From a checkpoint of a small mixture-of-experts model trained on Wikipedia: 3983 steps.
Below are experts of layer 9 (counted from 0) of a mixture-of-experts language model. Rows are named router (the router's row for the expert), down (a neuron's output weights, with its number) and show model dimensions 0-191. Each number is 128 + 24 x the weight over its row's rms, rounded and kept within 0 to 255. Numbers have three digits each.
Before each expert's rows: "comes before" lists some tokens at least twice as common just after its tokens as in all text. This comes from a sample of Wikipedia text that the model never trained on. Tokens count by the router's weight.

# expert 4
comes before: " the", " ", " a", " 0", " 1", " The"
router:109105092136156167161165140125114114139105120136128133112106117045118157154118126158134141121133158131156102177081106115114133137161150137137130124117106112093156151107147089140102125132107134135138112160157107073144110155155124133104116137119098112121137115169129146145136144141111129107104153112143111140111147120105125134051132166109125127119145134086117100104090118154106117190085131104127131105116119100143133137143128140133118141104098124125124141139098121119123177069158143126160181124110079186106123154143088142106130155193101136112143123141165152152137120104125126089
down0:120147120114130115129130117121123126111130149161165175122107177124089126143113083150118140145151141162128120153100141159108176144131117155152113114127154135120099115074131143094130121118136134101104132131151128082157104117114130155116131166095145140141134141126157147170135126148100123138116125137164115148103112109090159154096136124104166144112108130101141119182175155105129147134086152077169111096092109127150150084137107090087095117094099167106112105119083137098136143106095132107142161118121123128095126119096032132143119144139103124113117104120076142131130088156125128117
down1:118131169120089146112124137133141146093135155116123128118149149152152131086170135138113134124136166138116105105140147091108119148176119106138142089137105113196146150147137120125135184172107142124122076091128142123154130124084124103126144114121139138144144141110147138161129110139161127137146151121099106130131151117100121114199197176152125143100123138162118178158155106100160140106149110105123142142126118133082131107119137143142110106121176069137142106153071127123134110117131101118134171097124150175115120120131148122119157072106172143095108110131153148113114157094132112119
down2:129156147131126144087161136085125143138124177185101085146181091204133122163141153098119171109142095126091105141126135141145113110119146114145144181121108090146093103166156121116127104092109113109124145127107115151122116133130132158138132110150114124105103121156174166135110147107123130157115156141143121124135126169105126172169125098124124143115068084111092110116102141121120121109099148153076095147141164096127119146105096094097135141130149128117090130115131118100113128133132086168151166125106129114125132111170122150086170117119115127114116114100089106153132130150146147136
down3:167115128155119151114145135114115156122110116195122145153141107119183149158126163124168118096146102129151099103120114121109137155120121116125119127152138128153153184146151122147118161153174107171106153127108094120119156157088150119116140121095095113138118119133120140148112089134170114177090123149135153118130176102169128084117111128108126132132112154133145139102110115102103111082110133121161125181064141150135147114106163143127162117067137092146145100115113119156110160153128130095126145137092107159156105138162144098139088143157152117098147114160160105145116111105162118106
down4:124150159154117128198143148128130110135106085137110167161120098119128133120136187144090146104082136142090110106105121100127155085106139079135134119086120159121158108107117157145124130149146096083118102096117127162169131135162113113140146127150169134086129124125136120138124165109130173137158138107138128155118114152130105115094149125133138131130123109131142123120107153093100093138111153098155128139105121158127164088125122120115176111078107161156127095106163112126122147098188128144147138146156147161133088138179119150135124111131157170183076128137121114123153151122145167124
down5:108165127098150122143135089087114161138170121157137095135131102113116131134102141138126175148093129130132146109117111108068112157136119122120074151126135107178125149095126147109136090118145136147135147150127105100116100109149140110162158159192061130146122115092143113136130123120162164167186153148106121112133093119126090149096138130124143090107111157105112137089156165152105124127128097121157138121117094099147117134127156119132069138095101104166135112167086151116146148134140161108113083120142120187119155110120135150104125126162143122170132136124103120149146111110156119140
down6:122146114165101121131100140103142107121110162181134104139143189084149126115127111095103118100140130131126134133143124125087085125109098114098077113103118097151112144106166134103148104109126108139134142145091145112142094144127150132108114147148093126113199125156169167150110134123099146114132133145099120095148131155166130199146154078129144119133135172129132118116113146165144158129152141195118130150144139099161129124114152098127154134089107113140131145103091114139123171134100124125099103163140127167150101167140106133100116164176127143102143115123122123133128167156077124117
down7:131147147119138132134106123134139124129183159111105155111129110164118100108134150126105122134164006132143115129134111129094149091126118107137149142112119127147129116115081170085119127099099093149139122114094166172136161128132091128062115087148134130103103150130093133131087100093126127152124156152131123091115114130113137150147120140147164136107147103136117143142098125141153116105156129096137134105120123101168155114150127127166120131114131116133136147182161097152119105127088116110155083178155125133106131113146128146124152152105120160074149124094112113117103128107156160111
down8:112164132145131132134127109103133136147071102146111137140135129131127128125079170110138113125119147128080131137149172103132098097172141138164147139164127168119099131154141134114157110133182138115142146144125179118105131076121164082142126108115128054168087186121144129127127115081184102168141141130136097104119092077152121099141114109137166101109137120151149121156119100101130135096154110162130129117131123157136145152150151101088128135128133181178145154135101093108164112116115132119144104144127118103145095114111139125110168148099119138108168148132121101132121103133125144149
down9:110110147134142204122143152125124121136169114115134124084159132064131136110094088089124141106118139140112110129111099109121114136129140116131100128156095121105148142143136128155109119158151135158115137113119124134110134141142137165121090109093175103197169112128127128114108127139130171136131097115112139105121128082123118128134192124102130112142126071127156099136108108110145192107085146107149120145145079124082107133111159166098116123128152111142124115140143125130082111175116121135139103115098139118151133108091120108123158076154111137075136125129128138154172092140089085120
down10:136118134142132118155111158146120111146097131117134102113092124098144130160114098077124156139103104145117141160133123129166143124172131150131164123135149128134139124129142154130087112124113119123135120135118165150138137107128157156107134094127150156054152181142121151180151082137083140092135163154125144127109105098139146138105100141080138164173129166141094139102170126139098095085082101147132107118089188097134114161080126102123082124129097115133139146104138132128132115130106068113132059109107133137104112153159135140129116112125108125139134105114110131147143085091105141124
down11:122148114182095130133141154109145121148130149149126102089181130148122122099118108125125103176162143099156124035118130121132142118111168137140138120125051105111155129150119150123097085167107117109114125152128171132146162116133114132141133097138141144098123118125155157120138144153141125147137117100158141138118133123145127137148130147134120112141066127140115135103123122077159143120120110108183133116137098137121156119142123194140122176142134081105129099123131120085167108138142116133156138092108156078088146133122105147142175136122163100101119125119100128126088172090146156138
down12:132077108110125112111100122107119119119126104178135137112135107126121152148118055163111091113103158147158141128140130092132136088111149145108118136155114181086133120089162133147120113151144122100135117120120145175109095129121135129106147120118170114129062122087084126160125103115114150116099118151139159122110125089101143129135125148136134152132132163132124141110135149122108111030151175092157106139144120136114143141154143137155148100146105151111143104132132135143157105194100142121146104126131175158171135123123144094130116151100113110112137137066125086137111155147148123140
down13:149116103135130135118132110152138164116174136182109130094129130106139133114093105119138147099140128138119153137144140146160132128116163150114154098140155162129113131146163104140136106125135142094167129148087147138141151102141107142147166144120155110107111163129146145161137134131135143152119128121136118085139119149071151097144173083136136118137097117131137104136142156171134135149136121139171158202109114122131120110188140121094175090131142009167131148125153130113118086140097125129159125137177140127142105103117119130154122090114098140123144110166142115121144116119088147103
down14:100133128086116111144136150140178131095146122152118107115135163154129133102132114106087124111130185112154117168101107115090140124091090145117150101128140095161102087068091147122150144124127175132141152134184155142149110152132107121166068137130127114101164123133119101116094101137111141117181089110141168135134126111104109111133141118141142121157137119098149105098147128191142149104148118104172136127109141125114139159129124125128117122147124177127097123171088134098133128116140121146159147119151125145126165094095067126114136100145099089156076124144122130131090137143101159112
down15:123148134119116091121119161122114147129086156142129128111098062182091115128126158084111150105126154135138139086156140161124113138087184095181105173117134150149113173141170114125093161111100107114132125147155160123146149118107138118140130143101140120141106100139106112140150126154141118127112124151147120152108123145149119127115130100173119119088145137116161101091109065155164149084127085104125078092119169118101131097131127113181108118147111136134129130134105121115131097144130130110110088148095160162136132144158133127152132089093129109163122124082125144158123128120149140184
down16:108141111112121100096122124158149136155133104110135150158134148161107147142132131128136111091121139126143118150088144146114112086131125145109179136151121127122159144145128181091144091179096164131168145120167124140136090118139138103133096134149094103075158144115181119106124126139088136151123130147130121090096141110126127132127180101129111126131126089109156134126140152176114120153118130180142111107137119120181156149118150111114175138126121183124114160139190153117135152117119122120158129129149110128149097169128159058116144121136115178133095163108131140174126140093163154097

# expert 6
comes before: "\n", " |", "-", "|", ":", "=="
router:160123145136099176096106114084139167105125111090092102135158131123152085153146143134134126118156143102123130099144140129113115134109117130134150172157136127105107135123143171121139125108132129143091125115127180147151120118107131075154151112137123104212111136120106103114089135092133129126141132148127136136128097123112139149104147122126183112103120098079133103096133103084132135169154104164143142133105172160122134108129147145128127099151149132125105182173203116072117118135118116115145105147146166106153141103156142121099155118113101082126151126117129131109132167101126134183
down0:122135142113169121152161086130140151140165100128147130142124095174115114111109139157172106069111114125168140109121123131131101157099078147139131114094163126099125146100133169164111138107083116140132168138108105145127121130090112148152093102160122112150096153166138148089111169109175126145120107132125104104107148100108137134115141140134126109139128144098105142143121086145082125102096150147085142120118117112146160126129122142097160134139154116121200117116128142149119149078155147113128144142118141070113144138116129136127147076136179091136146053138164135122145142150133148107
down1:144135105170121125126091134119129142086120151127142083155134189125137129104162163160106145131117158103079115113126140152148122130094095134164112109180107124161105160130137138157121150166142106139124089136151156133137145092131094126149131106105126096127168157145108152089107137131134152089122074139175128109101137141134153173114180150124157154157101078148101122139095122138158130162154155113154133158110091130141113121077108125146149135130108133152152141117130096130140109090113095131163113139110157087154122131140111106120138123147088102155094110153122170172146101112138118170
down2:128139164145143162157127118125101100099123101121164150156144125097139136166137148136145135109129134160146130134173064131124128127137159144133165161089120076154126056116185147137130088114143149132110150157127168123120115140104130097140115139126129117191124113136156117131115131129106146157086118089150166194138149131137104132117108149115126135115142176132102145144117126132135106125153088131187142113124149128129110150125134185090143151139108063120115098145109134116134135107112155134121154104165080132136095099108150099163127162119124107083157143145117146120116126109090102125
down3:096106166089099143116147084087125142120094152085142098095122144099141157078088167087143109171154140129134098125119140149188121142126139124185131114163113124163171159169126128153162091134141146126105102115131133133161123122136144140115152141104116163129113106137106150134126135116120147133127141135126171148102122123135151137150086188142133147119089115124106107162134187116101122134118128126067117145142113140142132121141094174116105120105128120111161137110103159144151148146149114122123124174138104079126111104110170102148165129100105160120145078122138149128097135111164143155
down4:111088099089123095119161133123149183125143110110137121122149143115194168163186086093106149168133092138099114135131137119111083139145113098085135119146078078134113134144140112087074110146117104149129139131120129125090139152144112115122101087139107115171098159114126127124144133118133143129133164155125120071138164142146152152147130121137154159131133164130131145061132129107112116141151091118134148098132168117150116120117112138142114153099110144156154141104129124138117132063129088141127128121128119128117109085157098134128108127113150123167171119117130124130169093179158112113
down5:133092129100121090169122153124136129130152155176125144152101130128157114100129121136122148111117140127078094147091132170111165089113141134124188132144121099128094145052163134106131133118106138075111148167139159143133149164116131138153113082138168156091105120109129104105135124112138121155131128108142157114120142125108118137134083119105117131118117105127103101139113089117138128147136120100141110110146129143175084129111145141089165161082102086135125155108170126145099099155081121119119113109089156128119141169169123097137106157111132136114134132185125106120112183179128125135
down6:106135094148128127135144133093085118106136136159173151107123153109158107145121088110083131156121148123156136127131111095112164079120105197105093143126142107157076123152105055121103130113121127115127130173105120110112167155133092129156119149143111126160124152148100116129170156152124129128109163146118152136107109171124133135125134132110125072095122174154137138141128079114140132115138110115171139147130146116092145114137130162163146088158122097122112102132144166159153071129100110110114104125154120134111123126118140080132084141147139150137131117138128082190124149100147119110
down7:080161141138108178104092116110118153129147107106142151110195140125123141100126166123135131111155145120126140123179102121125155093155144114087103130142086120130124148145105077190118109122133093129134131129111157085119118133160159123085103121072121163154145145114092144131170127144086114076099140158160126070083148159104160132134144159112106139153137117113115134133130105091142182107121114094158139131111149111139091100110124105130120105077141108159128161158117120132098147162118151157144111116115138133135117132109138134104137111126120127142129128176112127086147099142128118169
down8:132123124111076107128120112124135168140116100046116131126119150131167133145125105132124152130134157141120087118123115161159126153126143139095116161143116100094097204128058104154105155126104146149124150107139103140082143140120111135169169120120103131141139110092127116134110097165182104119097135117128096161134080126127117184134134117112098137158140156151112072125130136140107139089142099166130134138108109129104111092123150137120111126146143171130150131146151117114114108117140093125164061141155119110146127103147093163117135150145091124099103128133154091146125139090128125123
down9:139139168085093120148072146148119127171116138088137111094133159137132168137145076111123115134136156157126128125138129173130122134098149138148143097194126121135115166087128151124145152137154118154080124121156135096131133119113117133138175116122108140135108114106115112103160094102162114163088124125161124159156133102139118119117125148123140104176092147160128106093112095134079155102115134142107105124135205148143136092146145122120133152139131096117163104144176127162179142151078154143125133120113102134146103125103129131152111110103110128064109140116147118156113117120149083148
down10:110151085153137097092151131134124089118122134105107092090105154123166129139105185156098155133155094178162130181160112091168136121149161106123135115122133082112115124129148081151166154135133126143112100130129097148130150133144127155108129139116077121148144093121078155089137143140132107108143144167119107126156127116143122117124141130170101167132100082170160135090134098137133161089189169082133132105128109117152134146119152145108131132116148119127130127120123138141158097125112149140106106120137151159128148182158079142128116158156143129135136154123118125097127185133155103115
down11:121084148134133108099137098148105104137139123117136132123147138140121133091111119151127132127133096151167137162148117124136165112154121101146112120131156134108131107094121105124129154160146154092150141160093136075082118135137135111170147084139101093094144141099148086148151090133130120139121098102126141137123087141103097136132147167119128123100155112162118100144150121099111109140175137136145123108164150079114092168132101083136107104161171143158126092139117172145146140150126118109132085108109149083153140123160122153168140145101065142132170169104111174124173133151146090159
down12:099139128120127123090169142101150102130115109084170119114131142173139125109108130117154132133158149134135157114101099117145127119172144132132115091160079117138161100108092114129125138133117109111133143156160143174150148142131103170095086199110109108178103089137148138159123141130124109153143119148132146108097097107144141142074188118158122084133154144141189063082129113160090117103107160136080089160135159120131103101152149132147153154126110106161110119124162125141149157137125147136132124100132143150111104112111109152143125161125095160131117123129131166133108133119122115133
down13:121174073141121102081087099138142145134112139104172147094119108140110130166116149114148118091167140119162114127088140129135125121133140113122120110092123150140103075129128136099130120131102141106149146142149138103125196139122161104171121142115146147114125128129134147140122131126134126106175151076120138194144135145146073172121147104128114113137101093159124129144136139129164107165151133151085129127125097112153134132108120122126077085104132124160086151104152158095104130107121147145121130133069137147071154117101185119136126120086163137135085123108086111147151117119124135118
down14:111123137114157148145138145126136109111168128142095169146131098105126158131152108133107150085107126126120115153120114124096117124147104121138148132118134135093094143150130102115121163120105139108151099112097141141137153123138125143135132129102122097087085090138093121134176133144117138146128157081123167139050124121088067130141144166093157122110100159105160098161135126164070120072126093146090126174136093064147120100156127160124169146108144107127125163084114169151125134122125124107078128132119127143152117118136121135133093173148145134095140163108082124137133097140129117125
down15:124159174143070144124073109134160129130157158128149103113145125150140126146121146108109101140134121142112130115136139111119168107161121095136105120112140170100099140134127123118138127182180185175133116097125069103104123139108149119148135168139125123118137126167215115127159162115135119148095146128134146126132120134162135112110118142122139132169139108123141102142147157087121168135082097149121128142116132144126110110127135133096109146115124089156137119149160090138101104145136107148119103163159095156192123146123167163100089134127155106133129153101123122105120172173129136167
down16:138101133130124135116154125102142153135151135145136164136100155116109114134124112149087124143115152149092171117185145132116152140084097117132121121151117094084072170105139129123136119144112120153098155106174117159117112116136141140142133160131118156089148113139131103105122143143128144130130144147138174126143135121128140096121181093131155125146154073137084115160109159106114128124146081129201085119144133119164130128114090131157108116121111121117126149097124173153155131106168167126115199135092119125117139061098099119144161135107137109119074164138102149123095147130123141152

# expert 1
comes before: " the", " a", " to", " he", " that", " his"
router:130103129133102122111102128126150157148104072138148106129103097140135155115124134172124106121126132127107105174106127115100114132093143159129110142109100119118155156133135106163112150120056115145097120102116180123104170118115134133108130108127167143144157180168144114169157084153104134150120110104158150123155132064133146142126112110135094132139131092117138083129142139146146125105109122120140115097109111168158122120180108139083149148144098166159146118112094117143118134114117144124071132103106203119076132140118097150133080150102107165143101116129113108112123158133131106145
down0:096130107144113156146150171161140165179120142152127181123148122160121101128104125122131109108171151136156089153112138177130160146115137154102092105150163107138117118144162115111147110092135143167117113167140136146112120099125124148133131133097139177146091135131134145144159085143171146144109138155113165124161128097149122171129145143138141131089134075133122143137129149129087126134165098163123117162159111125133154102149139140101182105069141111128143132116151122138107172117099105169171120137120073140097123149121113106140140161160075139114139150152136070147116134145135121111
down1:121099137094121129138107157128141098183126172123105111141129105110122139123126132160113203144143129143170134127118128101153151105087126144127126131130112140104107133131112138138133153100138098177141138112130140106129125095104102136163098121060145118136133165161115121173089138130130161138153106132131133150180096078130117154101108088073103151155104113086148081103140166128129119119074141076125165078118178105117122162155151128125127147133120140123144120103157100155152137181162101142126128105111139159133138112125151119160133130123104155150167120145139119160118106106154112150
down2:134150123148101097165142139124170140106110153076165155164138113145150160109097109107124098134143130101124105078139125130087110133127132144136154083168136135116136155147127142153144189115148172118138148181166127119121116133101115142118095092090140125122131160136129107070128118123164134097152176160172136069141152128140117132120127138124129137106130107116139117141140062128104112124087167116140096115105152129143130117115131144146112157111112103120109113138095093148197111143118118135126111145133109162152175193071142126126131144092127150111108089133117143157146119132115114124
down3:147132138166115132127128120112107128100084131164115154138163132134136129093138102185118145128126113130103164116191138121139125127136156106123126096121138124108126171155118130149167110118132092134110124108148158099164124083130098118136098161142134105138104140100136166087137108085088140074158125110087160155120123136121127102143088110143175151149143095154135129138127099080089165159120128130118113165140076146121099140162130128173119160128121117129158172146129146133146126159111094133148115142117132119134171135107146116146169122151083120095175173164099110096161157131090108136
down4:162116083137181114151085121097099115102150122190120128099119122094183114131150139139102143115115125130174081106114124151129146109115154155150086125078124124131090086106136107096131124089105112120122117128151136133136121133146104075171177154132081160145145117108141134136145119146126128127120131119117114131116134103164111135142119151123125112106113110153141144132104126144162141076175137146096151154113170103125144151149163122133110124136139105115128114133091154155153081141122149148158130166129125137138125113091147134194145145173089136083137101121148070124121107131180133143
down5:140080116148120068071144113080130141080130120152119123105094141121137097134082128114151133123144173118123121128165141131142151131155133103116157122135132129127121148125114128157167154135143140125152164146093143172104197112120129138138129135156138113152117104130116101100112141150141119104167157131103151139124126129144142123118085117084132149090135078103163124177146105121140119120143113153202131137182129172143109118156057116131147141136117109134146113122157093133133108145093111108174081120133123099118076135159127140094141121139119119144096131119092139146124137151096098153
down6:106153126087137089117125130135121142101109128164128115159134112124091127131145105099145093128147134134121120094136132142104118104128140097108125155158106127131102081100142126109158172140069136129129110122169137111114103125114151130131113100119127114081156121126149162162138125153087119131147080105167178164124170134129122117178126120080133137167176136173114118133144102202163156141135149159183144138125135137124106120169131146159108143110164115148107152153136106081137151126144159141104078147123114107121116151124131115110119082159144129133097154101114113117142142191111123167
down7:134146162140131110057162136110158102101142130140122147128147150073148131150068162141133143114147129105146101167145154128152165126126159159146111115134151112195168150119152128118068103131099096127058134126141178094117141111120156119100097171130118116111142097141130130133097176140064153143099134121148143089138126127072114144121108145132117130115142143122127151135107116157125169084137137145120120153119089174127155152183118126099094129153112134112141125103145125126108115111122134141092168115114133157124150125151120142152096162135120127146127129140131160164091119120118128138
down8:113109152137130096154129129151112127117144138182158172127142107105141119152170109102109174158116151085135133140116147137144150155136129109123128155120131071108079149119115174148147118093121149139149139134110149122125127114108162083145136107101206124128135115150112152124090105181191129156128148140136155109122136122154088113117099126150161171097149090150138095146107143153149108126145152119131159123170122149132156130169113107154130133162109105140133139167115152101105116192112116104141149157118145143099120146120106123171116136146136175125124095140164117119132092126182131109
down9:170099108108113120142141126135084089130126140184111102127153118059115152152125117105129167104097111157073105136077130112137103156140100125110075173112136106127125126167157151121119163151140127139132131130111116158125116084160118138146077141136129128120116173116132109157142175079175138127128172111107060101125133123158114151171124136153147160148125103128094119104131138164149140095123142147132153116160157135122190115116151141202147111103150101145161093141142133139132119159110102101109133122107111136141125134096124121142145125115130117127109132100128108100129126094141120130
down10:110115088157112155156149085092153136153124102127150155061156078142129089124134089118142136127173140101118119130164156172135103114120106129155095123138124124119123110121110162139129138140118132146134093163113159106163117171119141097153151110120104129136125100140124103136081116092128106137118149146117129161124128133179114115118129113108124135149127118131101126161170145177085124130108098094131162148162110141087160148100166090155132135115135147060094112126086157150081149116127102116152062119142119146143109162170106141107133147166114116136131126101127139100137094116157121124
down11:157176158111125112141076160159165115123158121185123098096127118144127164075140134144112136133124119162139136120131118129109103124130130121154152128090120113180100135115102142132128096131093152095126174137143114140134153122109165112147112113160134110119129145143113147084122109062147100143114133176108170176201103137146150146135132125144106147115140103127123128125159146152135120137113159110149125132081126149114128106167128105114156159138125089181127153079148134086115118114141159110109117098120147096146083115135133175151143126144084130103148139149129100159112107177144146145
down12:170104142122108137082085117125130143164118169156141140135116152079144119152136167072157113076137092133110160107116124140140130121138150122142114113151133105132109136107088128072105134127108103125118097106125111140140138126135148127097123100103137162089188142078113171134125127093141116100145155115137147137085140146126149132129113160127133160139135157138138147147170141065155156130111156155131169109133112162123156099117090120098109107101079115104106136122116118134102115119115117137148141122138132055085134113126127105128112079174100166138153131121112117114128170103109091158
down13:171139137190094143151130144128143095159101110175170132101139109145142128115102134099141075136142127118118128142147154118130133124100105155136135146172172120102130088098110127144113126111068130112174099114134127139117165141129129136125179122130117100088151150148176134132153122086123099133144179088132155118111142124152103140141147117122125191147121144119114137111097123190104144133132134130110176119113189129118147125150131112174101143099124107120115127128145110120133168084127143121168161142122142118088101158163113133151125134099094132108132102136154088148104133123106191128
down14:137100150067119137136149123107147151135096141210164123100097105206137148125099122122146177136169126157110130090160163134124104151105127135124136144115171128138100140120140117105124161139139129146123137146112135193142107171136120123149144117110120137191174113112090113129144117157121118103113142115112130093144150120101161129102097123118114135110100126145095125151130146180104108140101120153170115147151098138170103180148121127121139140146120149109115101127122112132107164112132148083153143077174153089131114098125136149089141168134145113127131109101150139100142122123136106134
down15:122160126134157163154117119098143114174081135124140119121147125094127127112090125141122098128100124159132166152155120097103096119149127111134132121142108144093125145113150054146196115129102131164156098147114117123117129192122124136104157134153120093111140125129168144079090083161136108153128092119102145143145129108128128095150131089145125149167138128111127111127131120145114124109115113146133104137149119116110092209148150126140142114094124184079132145129129145134136089148130113109153130135115115090150120146132125127121160131128091136119123161077169143151054118133105148167
down16:066128150134118108113121122103157153090128159082118072117135134095113097146118153113091104092157132116152126122128127150095120147151151122164090133148126167136136162146101126133099098157159143173121154108127123143121154150114122167173083137134116124116152148124112176133122102114146093103124145131128110153149064164154125145139130140091130109098125096160126114142111128132142120119146092120127162121152106164129122117099166138120135081098146089127123137092162141129136129177131133141140092116093154120131141170112124132145138128094143156112164142098138080100149186163108167082

# expert 2
comes before: " of", ",", ".", " in", " and", " to"
router:137127164113078090075149147126116118096126130126131138123140126168148123126147149150116137099136150102124174117161127134086147109116169155138152104136138129187124129131119137121141129166062115108169123134122211086124145113127119131092091099117122140125113103123119100133135134183109128108149134122125119150128215123144149133152163107123119159144102180137117200122153143118118166169145139109085119126126133100133100153081121107138107114114145130140126149107158088153132126097165140142118190131122129139136116142117141138110168141127159097114136159144132137155124117146130115142
down0:146110131129104157139135124127145120102087117215144121125156162087156138112106149155140114139174166098087122141102145197088167120103149140111141116143121130160141162108113101144162156150121136129160122132116158106120138102123134122125141138116098119104170159130118087131138121110091110123159148111115118135111188101128137149135114094139117161143162169116148162135125140138128188118122127099167136101123091118134127124162157159158156111141106076102163156126104108144128094102132129105103165116067124118134097130116104142168159128102123103116163098110100145115105136126131152130
down1:123178111103140101092170145139093139131113189112134108130144148176127137111108130120109134108120101113178101133106110137107131143066081137126117108092113135174149121110123141097158092175167131151131132086124144148139160119133109136131103124131102113080114147142152145112152129096138146137117129093155149145141112078154148127138155108124130121099157117111116176130090145104130164092120148135046142055121105142107090130149096118103130121140137153115101149134101133124127119164138133124124188119132119094125077149141153156132147144130133125154119143124141133164107165121160124145
down2:126108203108078141118167115156126130100119134162132153119134158188116127150146123152097116106136133106119157151166127128123127105157146118134125109137134119132091128113153132138112137150064135075097103102135164144115095108163109079136131122142080122162122070093088141172118123123114134123122134098180146136122142133104141123141151122106092116127146194077128106130148118069125107157154092101136133129135102136118103126147109144155161118119127107150082110107122105132108135089146134115143122100083156090166096157131107133136132115126124142115147124110134076120119156115100144122
down3:113140161116127144144117114140116116130097109147113128112149118119154134102130118155133127072129134126174166163122144109101117100115137127192158114114107157119096120110113158147081120161095119145102129124158150141119155137137150157133096135108109143100170137162110120158083072148105109089118095166114158113118113109148130101102122115170110140157173158146152116102102130127113123094098103134120114124127135116127156195148149177109099124104137085080115138139129108119115108136178130095113145112137128151113130179134125124131166074124105185119122143124124180109135185148129144119
down4:137147140131124054148118114125123156111100133133129129127113094088103147119149101121120136107159121124167117157120128166091122113142162142095130146131109110090090100161088163142166036117119107120158126138117141122104159166100140112108149147140155154075129127145132120143156137117161159133143139119153144073155118140121109139140123122107138106113083120101111120113105110120168147102132114113110139103143085114113109131078112083099139153124114093118109163116117143130101122148103096119159127140112137146107150101121092134112171157043150099121152148138113112138133132135126139181
down5:098116116157117106097158125121172125154130143163097114124125145178113178136151162109112155141120118110130043152102187149117154126119102071143145123126114121144144105141117162135145119132162137122112114113114117143119141118117162136138158147143152107164150168128134101118094100126137176104143133133127105137092116128148130148170188100117102118127129116127114147112173148143122138150099114118125134102099110145118145143139087151125126113116117098187151139154106126124132137113135124163140167122113112171170101151127103141147105131111122140133082114140088183087179102176109167114
down6:159137102061113098070108118140099099117138138111131134159132099121128091126111132156162144155095126137137106103148119095112122103122113133164128124112168105182178118111108118122118173127160120174106089117106127144131133091130129128153117110144142125104158126125126130121156134121136083126164091136157143156157140112085160150111162128118100147111111129119118132114135117110156146120110135088109116126155142146134124129141134141114126090130157144122140054122179080123156112149148099115095182142122132145107156126126144134107053143126188098179162096113120122153106141139121157122
down7:165093101085109118132074107099133116101131131170133135142134165092131094099136117126102137152143140126103173145094102121113155090117140134167179131108149113131131197142152112150137150137089145103136142138088229106117141116114105104115121142122141125139094084103125129149109092163104123104124157107138148139118137084144126094137106136130116131122141173121140133085190137113124148172147142144142134129138151088110138152121132154130111138106129104128122142140125085105114141132132108136159109121125129092113106147128132132123116095156123157090107125161099091117106160172183148118
down8:136097070146163140132143133113087153177159105128111099099127137105145100148117114151139130133127107134117109091093124091156099134145128120123147118147132151085129099103141110099111103074145097143091105133115146132098119138084117131145125112140124165092152115148154126141171136100128145163137115146158107161133113140127134102124084173111137136134101140098069113117130129179104098071108081111135135120163083104133130123149141139087158130135133169101121111122157133157079144159125170160121127132143113132124157117138136133121099144123150104169075088127141173128105106082126142097
down9:119143124116148132153166131164107129136139133149124131118147168062127125153134120177110104137146127095108150131159100134101097147135126111071100121141101128118178108125123117151109097138115124145145106117147079139131182141118125170106092159123115144126146143146134156149116167105129097170119128140161071136074116138100089172128076132135123126133145143095125137154107143147078125138109131114129145102150099126128134118120117109085111106123127071085172145112116134086141166107126148165156150132129085120109126117113134094145119199188136124107138136119156131119124118143083116138
down10:121172145135126147109119122158145123127146129161086160128098104157148104100134136107111141130114122146105096114111137114130126105118117125169104115116122112152094104127111148141155073086159126175095108101130068148146141097138125135099091110174133122106111198103108141112109130088137106162116087156113141127152128186152110159123131143124128120139152098146139111129111139141147107099121124066107103100106121120140098125170114151124139116153117165094137095099097101099142096137153115092108108134138146092143133122157147176133121116152117124142109132089152105101193087121137110182
down11:155131143122166170174167137096136099122178163180120157122142109081099101157129138113133111124092129155100144187128114135123116118141127123125108112127114153103127123141076124195139067137103136148099127140098088135165135162140170158089091160124086111104155150114120123172149136106106118154142155159154153148155106139142150141116152163119155099129160105111135105137121141164136110104130162102070132087155140125140129164169143109124115138131153116125137115119152134125170111161120111138112120132140097082101120132120108115134146129124174110126092145106113127087141125116113147152
down12:104124137128164105120161100137131122131192118112134175144129127148124147142151136172117105126120177101111138104092177125118185142154105114150125135165117129155132119129118145124181093129066161144146141136098155127113146151127144126104141131159122094149114089116103206087126124132074130145084146155165143132138121097142129140118134163094102154121108142102074151122122140113152119129143153141136154156135075137135139081162129133135167152121139100134143128089166104121128093096130117143177113175119118133147136126173134120129160141128127151131141133144089118118155155147166132134
down13:120124166151082177128116074138169118111127136175108144139131096146122104131095147167111107122166118072116160106085124158125153136149104107136133086138097126171097126140116137114133179124100138131134152101118157168118122086129123120172122133129130101149135121123099153162138144108149084108130129159146160121102137133112109123111125121120135126132135197095123146115157109100137171104117086178211141106105183131138112150115137120136135149128079094150128144114109103127122152113105131110131117135118153097160144183144118129113101120124154092148140133141129117123099153136127147170
down14:108133087178115139132093066133115121122106129095107142135144108138116126104148131167139130103147135153137139117107126117125132139094106128157124153114116136070089123145112156145129141170160164150115151164200074139128102092126140171118145107151131150113109162086102120177146084153138103098116140136157133101162109154167133129081117150101108137123132090146118115154124093144128144115095141166128109125119167112164128140118130106113115123145111152106102081117139136116145128124101150096095166117072140102105153091123161120105105122124135141080149133136149107148136163114143159174
down15:093149143146145140128074129158144137163136111111141152131133148089094163076077103126140136130082127108088123159155129085129144125132105153094161114119141136125106104112080139156074100127139142135123094115155123152111128127100087141141112104114146122122142116181123136126128132097120113070135089156172169136051135125126091123118123127144157139126137113111144103122096150147105146112091156073172080141118122133140141115164138104137136115128105157147131115132108140154158163136171160165146146136149107123169121151137112140155138138118121124136101117126127131138096100138164129065
down16:141153105081073106091153132134153110108116126150155118118138143105131164069144132097159106129140146128070124104168144150083132114107114181133166122115110142150133129140084120140141134181102151125118140106110120114136115079121144144126153147182083156139113172156092124100127125118141080141152099121137119124151125148133116102138164134173128125149155096148126132066127119120114182142093109075096127132124125167115135113124130046138131100099154097134151136126153143135143124127151126113122124083101116163102109094135133102102140111142103125134152116140123115152140146096131116112